config = dict(
    num_hidden_layers=9,
    hidden_size=256,
    n_experts=256,
    experts_per_token=4,
    d_expert=128,
    d_shared_expert=0,
    hidden_act='squared_relu',
    moe_layers=[0, 1, 2, 3, 4, 5, 6, 7, 8],
    router_score='softmax',
    normalize_top_k=True,
    routed_scale=1.0,
    balance_loss=0.00696,
    balance_bias=False,
    router_z_loss=0.001,
    init_std_router=0.0328,
    lr_router=0.000578,
    num_attention_heads=2,
    num_key_value_heads=2,
    head_dim=128,
    vocab_size=14637,
    norm='rmsnorm',
    norm_place='pre',
    norm_eps=1e-06,
    positions='rope',
    rope_theta=56700.0,
    rope_fraction=1.0,
    qk_norm=True,
    attn_scale=0.0969,
    tie_word_embeddings=True,
    parallel_block=False,
    extras=['capped logits'],
    init='normal',
    init_std_qkv=0.0312,
    init_std_o=0.0,
    init_std_up=0.0312,
    init_std_down=0.0,
    optimizer='adamw',
    learning_rate=0.0013,
    beta1=0.9,
    beta2=0.95,
    weight_decay=0.044,
    lr_head=0.0132,
    warmup_steps=207,
    schedule='cos',
    final_lr_fraction=0.1,
    batch_tokens=131072,
    max_seq_len=1024,
    doc_mask=True,
    train_tokens=1976000000,
    max_steps=15076,
    dataset='wikipedia_en',
)
Below are experts of layer 4 (counted from 0) of a mixture-of-experts language model. Rows are named router (the router's row for the expert), up (a neuron's input weights, with its number), down (a neuron's output weights, with its number) and show model dimensions 0-255. Each number is 500 + 40 x the weight over its row's rms, rounded and kept within 0 to 999. Numbers have three digits each.
After each expert's rows: a language model's description of what the expert responds to; "comes after" lists some tokens at least twice as common just before its tokens as in all text. This comes from a sample of Wikipedia text that the model never trained on. Tokens count by the router's weight.

# expert 53
router:534435450521491500462509486483515454517493524501567492498500462571519531448456446469541464531461575507526525414506548523487455472494435571518567484533495566502593567546521452544466514542556476553491553500469530545522459509493526542492534441493542530477473462473529471543537466549535507504476543549486548531534489457423494463464511445541495529509599478569519497500477462566423526474469456556513463531475513550511485489467545544559502488456457493474524486537467472542546464477468534532542531481570494534471508463469413550498462460522508555451460580523566437463445574446509470453544425440457498531487499531498603479540457459458483453568527436433479582462532444531494467494548542479490571529421503477511515548475535489507453575543530548517483522519477514522429457519495533
up0:471491479543500482501506508514457487504547508508480529580526458453503495471550478496470513543492486524571482495466570445515457460560451504499472513453517539490527531569506378542510537472482481548520468539415567477455460533518522597464495516470523481507506498505454506485537511472517529499521513459522595500523553422537400509470422494647483583467503396471441501483516491479492476485527535531484505479509497554479450442484496475455448523493520478470447461543486605498536515532558447553513607492494490509501517524493496485531487528510489484355491464532458535506471473516540532469579545471507569529541513479484505495492456512525521575414457461537542557541468529521462458533471522460472520517413541463479571555482526483440430564484569476511549487508491503494482472493534505
down0:506529479531548515495527477510526496470469585487493446387495541493483533521517593438486512545481458445554472500488480511503474555634430532506529533476477524564393477534471490497522489472516554479461537452500477438516471558485511478505509550491494540494480460490521471493510429428511569561473447514500434425482479522511471537575514473485457529464462472545567541508459554532518501490450463517555531559456471424502470516476497545437530554468474532506535526559545514490527540479464524492550509465559514478498554464498580406532434457506538531472538495478473548492572529511426489581494521477466525559454469474487554572540522560500485489472469563502547520463534561499545440512450497566557483436490506514497479477566541490433497511577486537495493501515428461507506445490520606
up1:461519453522548511494533486476578423495506507509521536496479522487458524519460539394513499583498539488518563494502491472420520483470531476563492545525469493505567609510581481471473480498451521508431507508502590461510494495484485575535541444508450507521497481498536527569515418468443449557482442601457516519525524465466461486509535530463467496557496431506515400571505545489533538506507541449579545501438448530498484502484449487565553495507442546535535473547483456480535539517485478466445495507489548426532539542506453463487505498475479512479523473495482450455459518485438512499382475458590493502512502521484524532481489463501519438485481513560508483491442437486529471494492500498587543563456423517485466518489597514503453572504513622551477475497538521575465472506521455
down1:507533444487515530519421482594498486514454523488476559472562564505466502522489570549484514493389552504403548594480511519460501476531520515449485524438558506483494455549538522504529508505428468509542464519564457522412478459416568483436558491460480468486462465493485518464555538477520444537470379508526540512529622481442494515471577529513431504443539478514524540532529532464538440475505481474480467541500415471491515482486501461524481523527490460501547543583520469522510507501426449465424545501562479522528510532536459519500483512558475500438446485452548497532504533483481419549520458523452476500556476442466395507455497487476508463504504434536465448531491544472503465514541485552541504498553454542550522474523546558464543520463519427499467458536487501499541524455475466
It responds to: Pipe separators between cells in data tables, mostly after a number, plus dashes, commas and brackets in lists.
comes after: " ", "\n ", " 1", ")", " Yes", "\""

# expert 20
router:519505494534477468402498507461518484536499457526498470544445471530537532485480517490526473565487529504547552473521501486507489474449474578504527485472468563551553481545519476511486534505532458557439538524453527494497429503515506516462588487456522540457435465484452413579545453538535525523481499537460567543453495519460441494488499481501551510532543485570534458516487456530492503486509523515481448549469534546517441514468487557584511516379477552487499587552420507563505459457470503525468530546541466509471540445483471566456460426547525478498472538555525471522460526502465478460529490402464548539504548525517518425548454476386445452568534469467546547439474467550496538526536539473476536553446514441575537535453524493515486509508568534543425546563509516488460469542513565
up0:524467509518438431507465537495528494577558489589466567509481511518491502486495547511530555489483481473539487509418545521511437422515487514473446470530490553521468452582474553479481493467506475492495545477524513492498504582535454475473416493497486536510517511489455524559421500580499538413523498616471509530401444510548585513447558482517436523554453541481498589474522481571481477490538452510452471517504504560582539479499553503508500466503503551521456573516483485577427478481532568511488510499493542498503497558528474504463505442462507474490514485496558510535488489528447523488502437442458486526503533513446483569518522550579490509472489523454417544495503416481457404467511449472520454507507569480600542498537470517533476480500519472531561551477514492620469480514510550
down0:462488587479529459456443497492510434517518518466414472550520478499481532476517505455526468509470540454527452567508431533493480493526506609487488508455502534450470436464524454477562517513434555482509461493524515512445490489452448473542573496487498477470500466480513593491516581548503483409499512472602519480466565536437544535546467586575449451526491526514515474521481558558449457489526566521473456521525536588508535493495515491555643569476524500484443485531511506498459516586510461460558515566495443554486458496479435472511434484518562508492511530502501568466460545473470505494517485504532534444481508533541532533547550505524507565522516477478562480494496477545517469446518485510517506444461594572538479502528436503492530507555461503592545541492447502446473542481452471
up1:492515501489508506520503432487543517489478502507547525443478478513446549481492492488565537502467541443603595507468465545493523501452460473499430501526476451545488500521501504501499506550552553500498530490491428458532433516497541526415546539520527551479436507521522460547478484501532425493493512569425531497543523496514539592544564473444431506485508476514463461538499492571529515506488509480563500548524522513460519500520484551462599505579484512480488581490471513494429541479487496569464519447510542489440496582547504501471497517504466527477448501511434420474570526596545553510509426456576500506549561473524461493534463519481454548487562529428554555477490480501484416553469511511487499530548511545564510505523516471490526443451492397512420481471552446523534420544398469
down1:427520522497479476486426468546486449488546515564473548470572458496435485526538568553542463529528568476453580522546484502484567494485522472522549512535586533501509488426563445430488503492518479501529401527464401449470450459398516500504468502442517488483439515472511477541484522486605513504466542465525520519479471453504456447508539478461493523478511482429502498501527520469537529568522492527521557531499583478491469549470486537468462582577500458432503511464465488459468407644505506527493558544480481482490550524458534471507504544460446462530538472507513502495564510514494516395445549503507514479474459568482477501537555461502449475528524548464517535548496525430460475509506498559530520432515539502472498456519464511539496622470531538511530541485459504497515518500434467
It responds to: Digit pieces inside numbers in tables and statistics (years, vote counts, areas), plus inner word fragments like en in Gelsenkirchen, in in Scandinavian.
comes after: " (", ".", "°", "′", "age", "aged"

# expert 42
router:591495479515475546536524544430515486519520520497548457543501456487560502438468446516510485521454562578575525473548529512486449500529482531501537464540471545507524512591506475511453574553591476540474530499526548530494447575499482533517501458481519476460490459428518461542535462541514482488543573548505520535503495404426474445433498487528515564524517449550534461473471467530439515478501510521536460556463495548566455529497514512532557445488511521498572570550451495570542482456442509551520534508569571583471486458479489546453467442574527551438447549514570461508470540483459442454521500488496530577489544499537549480562455465500450415529465484495479560488513497560505457520551513440546536532464489463525534531476517431560446525575487542480441523539459476516482510512519528
up0:510508475528453464564528498452532498501501501570524445473522412458504477507453456482551488567468551491521443530466473518451422498502466535527503557534445575503499492515489474510537541509510507551464519498487480510510419564458510555438480468446541552431444513513452503514649486523517496496502521519522541433450504531475476437500547502528544555590558527569535462428512469479448490503374490520522456495438509510464469489456503505509559506485467519460502491468475484467534468456449521498562537568526435465417549489485498510457456437508507562470480489534516454539468552423475509491555504447520529493472531488589504490509477407475453533529570495457481485441546519474453511544514556518521520536446487525518529493490527437524513466469603546422410462470513499497480494457528577
down0:535485486532600566464476451475521554466466455475468507530499481523486479560420549477489458432524422509544512511500562479544513560533512525460528574531536529491453520501543439525460514492501556484551536487546541545499468555493475514497525509509520472476480468533506536430490534526572475507436469491443555538496480539492475553547498539497479487452452462477474492545411498482521485444527456495487455513430486503513499488530482441474530510453431443560578536521434555475534515520528506443451540490537479563577458569582525491470521565550476434506520400482492502592437484542467581478507519576463450536466535457521486479521462589467549504390507503524452525518501463468519533504465483536464478514518485416517559510523538485493532545434454534556418494499501422451501483480553557
up1:412526434545522562534492471500451477529495523486500562514493462502507482468541483519507469507542548541439487470554522572575523463487445472500495484444452560465519504440446488459522511498505520559529491473496538528554492550469563511459532488425535475500513530531460416513468503491512536507626510423400515465504483493485589555429524524563559466502491438485521475494446527478427494526460451514473533519497470533521521529428425505503440483478504496476472526516483555516470477505473444462463544545522433596465478455480514515588478482520530534519471543512483439568548465444526554485530504524463547458525417578502568434540542462524508503504434397503563496491495460489471472490440484484470510482500526517629476517493462539510494498553519464470506562478560588485478466558514494
down1:460491543492496525415566493490527484446443454589465537501525421471514492530554490562507517506517512534561452425497587563509452450443546492460491506510475461488473495436460541529564438470502489559525506497519449526468417500541562487495476457450449491455516540466455497453541420453471480489470526483505537538405518492487427485498475593475582508531467478474527464476500486445492466476432540505427535477454475479492514487410470416496481501548464485543520471508470535476492465464529420462566498502508518524544477490528466483513494516535550438595501498459544525538536564488532548522499558464497570554547503543507502575546476522492553508560560548480453509565547526490473486494479495487494496456504546452563407523574458548499520516474497420489470560530455521580480552452523470
It responds to: First word in a table cell or after a separator in sports and tennis tables, such as World Tennis Tour, Italy, Catalans, blank cells.
comes after: " |", " on", ";", " 2", " 3", " United"

# expert 43
router:532483491577487529478464525461530451520504498531531463557492459555579562447432472495557448533449517539589548484522511535457443508511438543533503487560530538522578499520559481514470557555528481571467585561465506502522452544527519543488517433480506542479442474483474471545585432545561480521513547544473527489487486479490520472479477478502543562556520460561549491471467475526458515470451440546524460529476557536495489569462513550496535487461442524474545538552475462517556488454439562534520513547545535577478527468483459540458469432517514498497426588549546432500464511494487447485514445460508534553437559527510508459529463445473433506531480470466561516446507451544480496563540558446503547502440483480511538541483514459510420540525580553486484551557477486569459459540500496
up0:467447508501467479562411485531539486531556522508509440509506437509606485432444478486586452469480537570463472522418535501519487511528464495527606547502500488514500576556520460480447543523510468484491560471465523479499492492529543487472522489472528511468442466460447516526546504571548450499505513518488534498531582434501522527495491534534539492497548513572438441442452539539417529514520481474507437511500522533484421490523465504573538489435475538481546538501473474498493481590519503479521561517508444472522509557538488551514526438463501553441511541550490571445525449497480386514512462558430468509482540490555552499521526525419494444502429462429526503535506452564560522559506436461445522521493456516575556535445508473553499526473462512543484499457460528566452533504468466
down0:534459417412454465496509453508563541448518460533521535530477506482460459520518542510454463419445423448499535572567447441506486444546463476556553537564528457483467475507467546470561438471461524472468529465493524542491513476529484444490517554502544485461563471415416448460518521496573516530480521458523477524539516483580418411516522516450538457552532514473518577526564455518550470462492494471428507504453526532557459488568444478501513480476442532543452524455478536461454499427493501529546520491470459456537555482471457529552536462442496530509520522539480545551543515507454467437507483562492448434485473510467452526474535516542472491515585449496526545480457467555435544436479489532538551484524491472435528526547529543491436539501506500538478511462465459489451567468468558
up1:496523507430508478524471463437523553500460536440546444564549487505486539523501515504421514438580471502441464485468506554543563454442550446553484531524554562544531469496495524424532514485483503473536500462484499538498475492508504524441492501509507492465489551507525512429508532434485536458502492437446472453557484546502594552543506473499437538517486488462523519479532522512588513480551433494465488514522549561458496458544453393471571519493519548453565535522478508517526499463522525527512534564528514508442445515524475552484561513513452518485411490455506443481495469369522503524464532545533499454546504419489498551467513522459549453497462397522566448464576495527539487532507511503469552519457473534493459601519507440471522584496529472477494475505478420413449517573526507
down1:589550562535495484484518562491537526529481493475460510513497481493535490504475546500505462566512507492511494493446513516546464476442497561493423519533448472521543436519610509468498522492426474481437470532544513477530527542471483480509458529439511521504537467431462530474479476524536482547531557525525587473468527441570474516425519575437568528512486441473495420541406514548469534586444553525466530515499465525424545518439536443482453470561573441469499478475469414455513497509537466476486419482441511501493441558514492465533555515474507422453508464516461468567433473509501501566504506438512481553531498535464427464518478540475544580554540539426484499544503442492451530442499567598446478459486509524474511518505458556511471523491527505528534465479489444550474544460520493
It responds to: The word "the" after prepositions and verbs in running prose, before institutions and named things, e.g. "working with the FBI", "held the chair".
comes after: " of", " to", " in", " for", " with", " by"

# expert 17
router:533425480501441512444487531463534456541498480506552517524432448531552547478464463463507456557486552543514577429535550549500486474482430529510540500537530602511595516499479459482499588494589465562465526518488528481525424536574539577496557478412494535462482488492473470596541481550564504540525546502496527505490470458465484518474488447530533543538548487539504474511472469528489491507460456528490479538422510557526463508459472510523513500459465512489548510549453496528555510458480524555542595476551514517484514487544488517500451501554489523464441542553519494510504527456488460432588489453493494531504541517512516473549465458438434433551533435456492485477455493574440522496583518424519543564446512468518574569474560463507479483532529523477451500561481531523464508595497537
up0:554439490493534483548550564443427476549482441447477536549446477452520471539533493477521513481536493555518564517536525453551519557492499532493506442523601508501512480480454461499476451511498426527471491527586521534485551601553566531520502467539526466517498529451484483500503531464504420517557535446540483485495502505373507537522449449495466567495592493463527514489499489606473484488541433511519473456502491485461559600522519537453496489543496447425513548427516541482517475488443473424517537566522532443459427565492509565496475494527491566453450530504490459529465508492505498480537555532512588505517456529554504562494478519497501451538481580497496491528488484547482511470454486464444568551483562472468514478510464466572515444478482476498486567589468531480489532533520577
down0:482516459527477524502452551501476584466436480525576467515493390543435527525507483519516469452420464499500456573530498505545542514563546496503439533435524556553479491515453501538526513563534563470469539513500551575583454514492488456422442557491557504564537507511503472501547415527419435502490539476470557484536513612460520554519445529494506526565497503524537472448478468486453480474501524491515465500479538550474523497509487562580511413497454505445466532482503489533509453512468512441460514495517465535484492469510436452367454464553485563464558455529507530494522497470565452486548465468523538493488496515508543526528491531513508492464489547523481570573482480483442449539495477541583486481516542523509473453497525546520538510457559471528506479448396495580539500510428504
up1:459574510503478577531414410452551549497508425539488410495522526494504466524462530561466443506479525587517505517485462410534525510487503561505495498470489463467455440479487562527563544501518457524507521496532560470556488410463513503447552499502502509569435475521554535604567461520516466522445597452499513445545488451476493496473440493553524463496577424471491472512558511485552521502515528430569500520479506555501500447517458503478508507525520479518557525422492503521491477542500548438512456527497537470521484492570453564549483482515491539487466502548513517474468489549471527402505509512560557504516477551483516475536526483493424452524466522526532490522518483458510592528486468567550506481427541555555597455550482511411496524508468492523474511502506519501499497525624472
down1:531484515504527437406434510465469439522598492467497480552520415497462526521447535479515429519457464562508522430414497492497474471538428453479514479492554488560493544513497532462457512518482530473450489489517523532516461495527600495540449451492517500532566482484510467446453550499507491444505477546536505511592507535494531515513461486469510508497528523576476507478582485366474544510462511497487539544528507530476535519566537493529478520463544524453593452412492533489569524494467482514476415507470426522493532464489548511407500513479532469438492484538473497503483500468475494511507493478430513458438419553477602589531586482449551529483479508478489568523499418570499482518510501431476511556462539496478513502516553430528521479497505531442544450428494515542465563505478472
It responds to: Single digits inside numbers, scores and measurements (0-2, 5⁄8, 320), table pipes between figures, and odd byte or non-Latin pieces.
comes after: "–", " |", "′", ".", "-", "/"

# expert 46
router:500497505482491546481480485489528469544481515577526451536469468495524530446447459444531414534473548575551557485508548517503441538475431517536527473473515571534530498551576470491489528540513473547475605509486581547536486525504513525492530462475510520481439481467508445563526485567588489458518557563506489491489441476519535476494530478535536583505564453505545489467489478527456557512494484508464480518485515539557424518459507523527510413507480512510520503509459456508544458467441558505469524498557467536473503499499469499442442437579500512510444542506563450516479539539508452470576474443473506553454524505564545461551430472476455484520470428503530563463480440544523505535560533451531525628470480438517566546441549434462452598525501491456480518517452533558497488552516555
up0:491508518513475455545521473485495498531496512498477555494422507572510506504589549483541544502466483427544477553491495459545538525457458539566467487495528560550535520573546468524516518478519549530539457528411512556476451483452438465472461446540458540534433493516488514512573533543510551542489516426517509484500493496499441456480513479484481477476429431488599535538524497550529471531477496517533483509498493451425533532554429525528443551512503519464524520469495469506477387499442516479508474574542523572503503527531518525497418535400496511491498497499469490505535553454511530554460476492565519453459486477478537498472464492464581539524510551466604472401482423434535565516383470503415496477538537499532528491534418497542430485456550514442516551492512556531503515517556487
down0:406545540509526478552447451553491509498493546458511530469448503524429442519478494497559548487547564501500557551487465522456512525474473456438489493467535471511453558495488456492492493499540456483490424525545505572506539458482558481507466500533475516502495493514457492492591505491554525496562516539457409496531434406553538498510530560479506540486546502483481535496555518515539503541489495485488471443501516538508437442499508485481475540515506514485533531516508478530590490550496438487519501535513545500479493465583516535462449544477521434575466436357525556489628433513496448519452555551533505479533579465551520543599530471508503433539563499494453413462460533454564513512472570469514480545562479449489538478541503485455540535467490460579548556484517480561488522472529507
up1:558497531456467512499496564458515509510383505459620471457520438510507498468468456516463522561510533453448459465462580576501540518482543497555465513521475525522510480452491453539510443644553440485529474512411465499427532533485581497433450529518514541510463513529499420490469515483530471471552474514522555509503540499498560418483483486478518524487481480477489519450431408509510614491376447558476557476488529452497440556496478534474491518518557541560524506533469454498542543516508448475465512491487474426489455476508499505515498463469466460511505445458476486502547563538521472460504522516436521500486507546535489512527503504512482515512484517521509466450505426540487455477497530510539508473546528516480467492511561554536527405489539511510473470536476490533452445598445399
down1:512532502482487515481543517477458524516544554589565537482490496380495531506496515556493473543453487454591433491450521522514540523527527553510465533451506563533546528421471470487469496501525450533538529496580476506470522514472555496522525448431553547566512523467477447556547505498453485473529465422546499463526485506496543478454553460479525529505453472531479545493473548461422493526457486556533481535486534464537484496538519542455495473458447500487442518568461436544527509533510572501572477537553497423545450454513571502412466496446520510456505467499481489510562475502488524514466521476466475440437419525527483513517484479510486463531561368497479551399489576500536461380548505541544515514512480460527431484459434477479565429441499501540508450529501524510498437477496494
It responds to: The first lowercase piece of a split ordinary word after articles or prepositions, such as m(ethane), fl(our), cl(oth), sk(irmishes).
comes after: " a", " the", " and", " of", "us", "'s"

# expert 54
router:494480478491514536502503515440541455564468499542542486550483440518525492432406473465503447587492543519515528471513517539489506535470423558497516515563481545543624506486536446492495529536563467530494525528480549531508445532498499504459514506460473567445420503484501448569542469528554522523470577530531550532545486452502537463418499463531551564514593488532507468512485501541470505450480460530508479550432556569481451514455509545510481511468491498481548557540425449588544476479445529509505566538548479536426554458496490563528472456540489539450511519540490443482458538477464505480503488454515524494441515525557521454518438436405476461526509446468529544447476468521504440514578524460504554575439459486520517491460511486554430565538481550489424508512470514535433480525511543
up0:517511423483524469512454599422507495442504481533588489466443510497496452450541488465474483513526501504540492381487484520488433493517441532505491446501456491446431536516459392439530531535558536480494607550492473541488423600493519453514503501509520516438456514533528513563508518528504510441567517476502542485415506512463505474534517503479571523491504491508530495494426479575505491439523447480475451584491522517468500418421454498541466509524493498456575476490487533442502496534476581535543518459522498525488494482499494486514525472530460529442473560502489519482570511410542492527506453470527523517575519582466529548538491484542473481478445449540524641520473509484489465444453464519460491541538542536493446523518488488510542461463508482547507453499535406549427503508471477
down0:433499553541479527513427480443443494474504552506489529523472538478425470538547447479519543427544427473520468511546498436498517467532486529458482488552492487475500558483422445481529586416576515544532546480545512539511435520491471423525466499555469494506488525523504486565519512520446561506554471524550499520419493541500468520585455573471493489436462498517611575474523479484558499532587483492516457514575467503511493509496438533543477509520506565562538448513588542588542497437549533528506523499496488549576515496476503534473493463517510553535497489519494554481520505532513521469558543440538499526536496463486512462527478549515559543480451530595426498489528462510472547446487433482498503591376523474466507502499539471562507491488507487469449468523455506563486488509424460
up1:562498486489508483539502522443477549556475434524499499445551524556470540429543530512484578478528527501547542479505509484505464549494456503513507562530477482494486466512518421525511567463480549499535473575438507516462514465488462495519447500432470451465537474466467492501507439492502511545513585482485510484477476456417470567526464577563503492544441425475493442500517528476425503514435488474503488539548597537512512458434505496492486476396511543507508554495454522531498563479537495507498575456517502511487483483453430530507462477566494448419539562481472520537546497570548509497603524503441505520563517461556554474542398440559476471546474510509512539495518553479557449533549552542523431484519447396545507495485512494560513527461512512508466579546534528560389487478475502
down1:505553435437567521513515555556473543546478550515493505438543515505553526573485535569527526514482511459527442552463455536539538522509466448466476464499473475527514505469526569449544451504489495523519546565462530530423499558492559476466493465500490489481563467484471471412551525448498455485526474475479479471520437483470525557457505530568543536553524536455509480457493497501536495573452453519431537471535468535447495487463520478527448446488503454495511521433451515487489554521474442476501548501518428514536505500503537554450535493537533476529497438428461534533532492459437546588476504625509493568529528491597565509557437400445538462486506471539426523519524550536519503459440540483441463520475490468575500462508572510522518512536571449464434448475518530541562534521433492
It responds to: Two-digit number pieces, decimal points and colons inside numbers, codes and years, like GHS07:, 1.56, 2898, 1797.
comes after: ".", " 4", " 3", " 5", " 2", " 6"

# expert 4
router:527461484503479545477480517437511439550476454566572527581476471491529515471459444484531493561493485536547532481542591519515460478519475498523547520543545567545551507535528466499503499528546475522469554524446573523469453518492552552485524437476522523460473464452463445582544497580507506501483574488466524469442496454466489458449490436550498541520561465572537481445475491518483581458463533499481474572439510589511432539477483506522565521473478533496511524521462497512538453484470538498494542501584524531459509450537458528521434428598526535455467552557553505527526553464488470451542446475482517533515564538547518492537456487507438488553473477464532549470521411537520511534555537508548514548400512448539550552419533448511489518554520534468451505541494519552433505557498545
up0:600471479500470569480485511524586502516518452554510506559486512448581536594457464538545500525485539538510473459477584579553506457437535482442456439498550492500468453473521507533515499521553514488436574468486507549495515522464563428495544475539566525539505536468464454471460520443514468396459509475473446468477469532458518501462557457507479494558479559494469568501430513459505475485498492499591487583468564548523491512524493506547524461508474477515501485483490533597546565444474470479463493539522545524484447481501543515504462496492504514532537443543533466455521525458471441475484545464536511523484461465540505453501461504476452562501534523514515554484541475455573560416415551475530449500380476524496454563429453514504499545500540514475543520528517501543562588458510521
down0:523592471520534443444514567570451429511465503504508500501405478530555560462546501539444518488492511455562572431514482499477491459521532515450529469494555453464532537592512489516514487505524466513475491428526538520535527511546419570471525477516497493580444519542497581413535478437520460524471585467461511513546526475535502493465579525568490489571512478496451477504463476513491476487562474483574571545476533439533491501553477585533553500533579477495441494472421513493481550469511454544460507524517499515537515473521510479520506537510488415540473469542548461442536545577490554577509501438518478525493430462514541498423450495487478476494479554521560473464521553518484555498462508491497518512561547527459517476506399443462474556502465477526496536556521473592492543497487558
up1:516556531498496443510496477512479519525530519542481421477436522504525444518550567533625475465451495514539540379490502530502465424529486460535510542450515586502478454494482454447544494511482537484516529514543496509501484523424459483431546496507562470463449502488443527502538465568500483508492533435568490452495509467563499405465565505476573524424616503572517458440433489508546460503493555543508526476489513556547423456514529479522598499463496489469540546501504467480504526468523546492522448459540455550489458482515494555496527479529469456482507524516618490491542457449462476507458493495523556499509509540527501504476412560490445503531517418425464438482528531510543512549544532480529515542496506481536512497417472417564577470508486499549505497474508523507550465557463480
down1:474523520528507465505502495553468554443521423485478507504482571552496475391527464494494380463543397476454520489478420472494451430458496498509456534511572464499485405520432516474555449477487512475481443469513541491511548542576417475484589494506492518509465522574517453520496511534478413453525462498496483495483430482487473507506462444496559479448517560458574484538540475605498526472488489547516481451496474479531459468489485442523524515473502525537493474508541516453528477519494523503518562494492463462548462462552538552472460501459495464568496472463489476509488520580476493480539484526516427486544473447446482552520511460563511525478548528474412509529579499510582498566523410428426414601522454482462499496501513483562562518514473514553471512519470489517511447481464463
It responds to: Mostly empty space tokens in table cells, plus mid-word fragments and BOM after coordinates, such as f-inn-ed, s-urn-amed, Madag-asc-ar.
comes after: " |", "|", "°", "″", "W", " to"

# expert 1
router:547471520513495537473479501408520462546506504531551487536505461533568538454451459499518477509485532569572546488552493521448421509515442547538511471544515527512550539575508487496460558538566427577442543555424488494536469568549532566489497450460466541455496461471478433533537450550509509488499549546488527495495464456465502484459481509537562520549511511541560461462390480570454543438435442520547484530444571542524509541469528550538531461455487533501564531560469475510575465470483523521503530532527509580482496482517457546461496469523510520473430526518546443485476516507478484462529474471517517518443550539511497455530441475496469488584504449448501547438526449555516488471583576438538520530474502456513533524433483488490429516507590581510458544552482466535471496562495498
up0:524483510503448536488531491425470510535503469530489572568580517486504505511547511482512473490478468483488465519542488461492471569503505483531512467439545501516519529522450503473549469525498496506463507472427501495452571526472497468489503520515483500484574445483535488499503500517499469458534449532486493598520429510481438451477441505482483510528511441459486509464559573523503577417497465527549479488448524498484484485528498419544553494514526481503490448446498544484487495640507485580455518564462447583464485473546497565468504501530480424505490494482537452434482493511489470502428659538512504494540452446519490468545509508484440511448554513572526510421543459545462523507474637532457494528531435505543421539525511497438513445462478588515455481532507484500456526551401454
down0:516493526480502492518532571507535532462468565538474413538464489498449471481485454523513561449487521478419456517461423533452461508479502551498492397567452479520472452523513557516461485601522474475498507492471442545543498490558505499537555571529490441528491501502555569511560461494486459534444464491508529523463536434473489466552617495486501528432501532494487547430514479496515416464473458512549523542512431501537499463550424579495436519547519531457554457435550477505451520428533481448529464448497431436548554492487526545420460459488575527416480543469584508470455435468483529509511512495470528434458457545550525485488462423481492536489567496501488503538507530485512449515459444484498484458477452479503485485555549494529474526533500492467488384470520514495492459543466468
up1:478537484502532498513440470457494481521539545507511513477536473475456507375471489495489414544518558464471475491495501515497537464606502533438485469420435552489501499419534502509471480499473499506454560526506481515522490481519580534421633540434506530465517501511496418481523502476572510447535525449482538484558523463454443499494447453474511509457499480484492549406549447487508573440436475590528538479508495483455503454491474513466485482544522443514524549477503351492594441507536528490592511489506429535496497502497403473541498456461475564511484496500498456537506529524477435511491535513529524518447503595511526485499495455507501598487543515531588523481488499489479459501449510508462497518493507520566503537447529505480463474513556483462479563503521574500462441557462518
down1:447510409513498460574505471510449508540503525451431466563533490497502517513519449470553472451434446545427545514535488539446551525522508489547505439502473507485453493468434477498571432558369531497499441514456465474490528501583584488515427462434461488409522472455488478494431483533481529437514474462504521493508529499521453604467553585452465490429500462478439440552478470449566491506448463585455474493565504537536458538532449441504529443479492532459464432553498546526498551558511569534529494453489488501484515529514481478538461477493452521539530435521450520508504471515530531488507595496496521520502512517537495497570569478489538579501511510519466433469475552571490491516497508456466451532493554394535494484530485538523470530515514493513544573540516494508513505495458518
It responds to: The word "the" right after prepositions like of, in, at, on, mostly before titles and proper names, e.g. "Night of the Living Dead".
comes after: " of", " in", " at", " on", " for", " from"

# expert 34
router:536467524514515512494476489484533442518471480489518482590496499522532548478439510424519416564482578519575549468504536480482464521496375540515568477524486566503546552548513476530475512520534469585518547531503531518529482512504508531451525436476539516499469452436508445554554446585536532469552555527514523498505483448510504455468498480531524567525566467569544504476481496520437553484489492482526400548510504531572450512470553534509500436442477548482501519488426493532526490435444564523524535499534533538494509474500489458475438438534491541445475558532525450472488516485454469513577479456483475514441534486529519456551509486490440498503470467457495571475475413568516491546518518484521572537417486445566571526466552429519414575539499507512458492535444536500492429523545542
up0:474462459514472517491446549441534500503420462529454524499498451478516522487472501517507526535518500553470571456545523504458441470553531531564492517525532464477517554484540484550460515567570537525498567495444526484564489507505517510518468487476447545440495515481436406539525379515541473548494490553491517512464465461424551580503465458479553514544445595504439538516502452508422563518443426498475487603482592568501504537463531594511518474460497545503514512562434497545501504473466556492551503548533543460476495446623449506520488476513484557513479477554540488495512549472488544494453480433524507463500562539530598445611528445459462487535493496477496548444521517530530519514540504455536505515521461486514481482482502441517429483511496534453445532507504450524463492507494547
down0:517515601551522534558494516468447502402485565510491485437425492519544508539486521511465443519510595552492501549466532534496494508477443536527518455553494563434456559556491465488521467531530524477508453473600515566472421468502509510499563485488462538506461447461490497513392479521439476485435538466455512454507516535430568515507522495512478508513502531561555545556485468482532493441424457447568499543467520475490553487489455431582538496468499493479414498500469534479534509511567470534555539520445512483523495415581532543425442526508508508501557476516489504572574527509579512470544556581485503506503456504531490451496540458465455469524518485538498433481477471485546459457493465481416455505533466526507567498573489522521512512450551471509565508546518546510523523525421526
up1:498500465514486517491546503486487551524493471561420544498594471544540496440535479492554495510451503501504579559471511516486489504517522548589521490508529449482515511496444455475469548543525507511534551549444479504526525548493580499462511515475483512518501489515367471575507463489521466549427509479488523506480475503497524469477475450510559510504429539501469493522500467516500469504480572562462509503421584470426512503506487478562508484528464543470649565577516437548548542487478485491517516527601448530472472515456523527483508523478484498541495516531545521553512514518514541515448446420464428553487565515583490492520507476482502523518517490566500480446512529496524512518583525480512525514496538399499502513489456502551512555534556519398509527513547482593398455593445564
down1:459566528461478480536396490459473449503483487456508527496501487584537532493487529588514462478422533490498531549512485534518557493526504498541524514488449520516526585521537479467504476482523473552513408554529502514471499503486553522508537482541537561519463535501455517502494496528461508530530570444446501504405552464528464528554588484470460550545552576512462469556567480493549526486574529490551529551516555545499535576502465467550483547431541501402474530422460563439422438509443511534545514513522488504458505549515570544563468505482427484507524524482476496502495452401458454504526555566587507476495549505504523540530409477509493509535468517522481499472474510539538517504481510555491490487538541555483509429560466549414578518497450508493472511552492485509564548480434450
It responds to: The first capital piece of a rare proper name opening a paragraph or article, often a place or genus, such as Grand(pont), Com(allo), Me(istera).
comes after: "\n", "-", ":", "=", " of", "."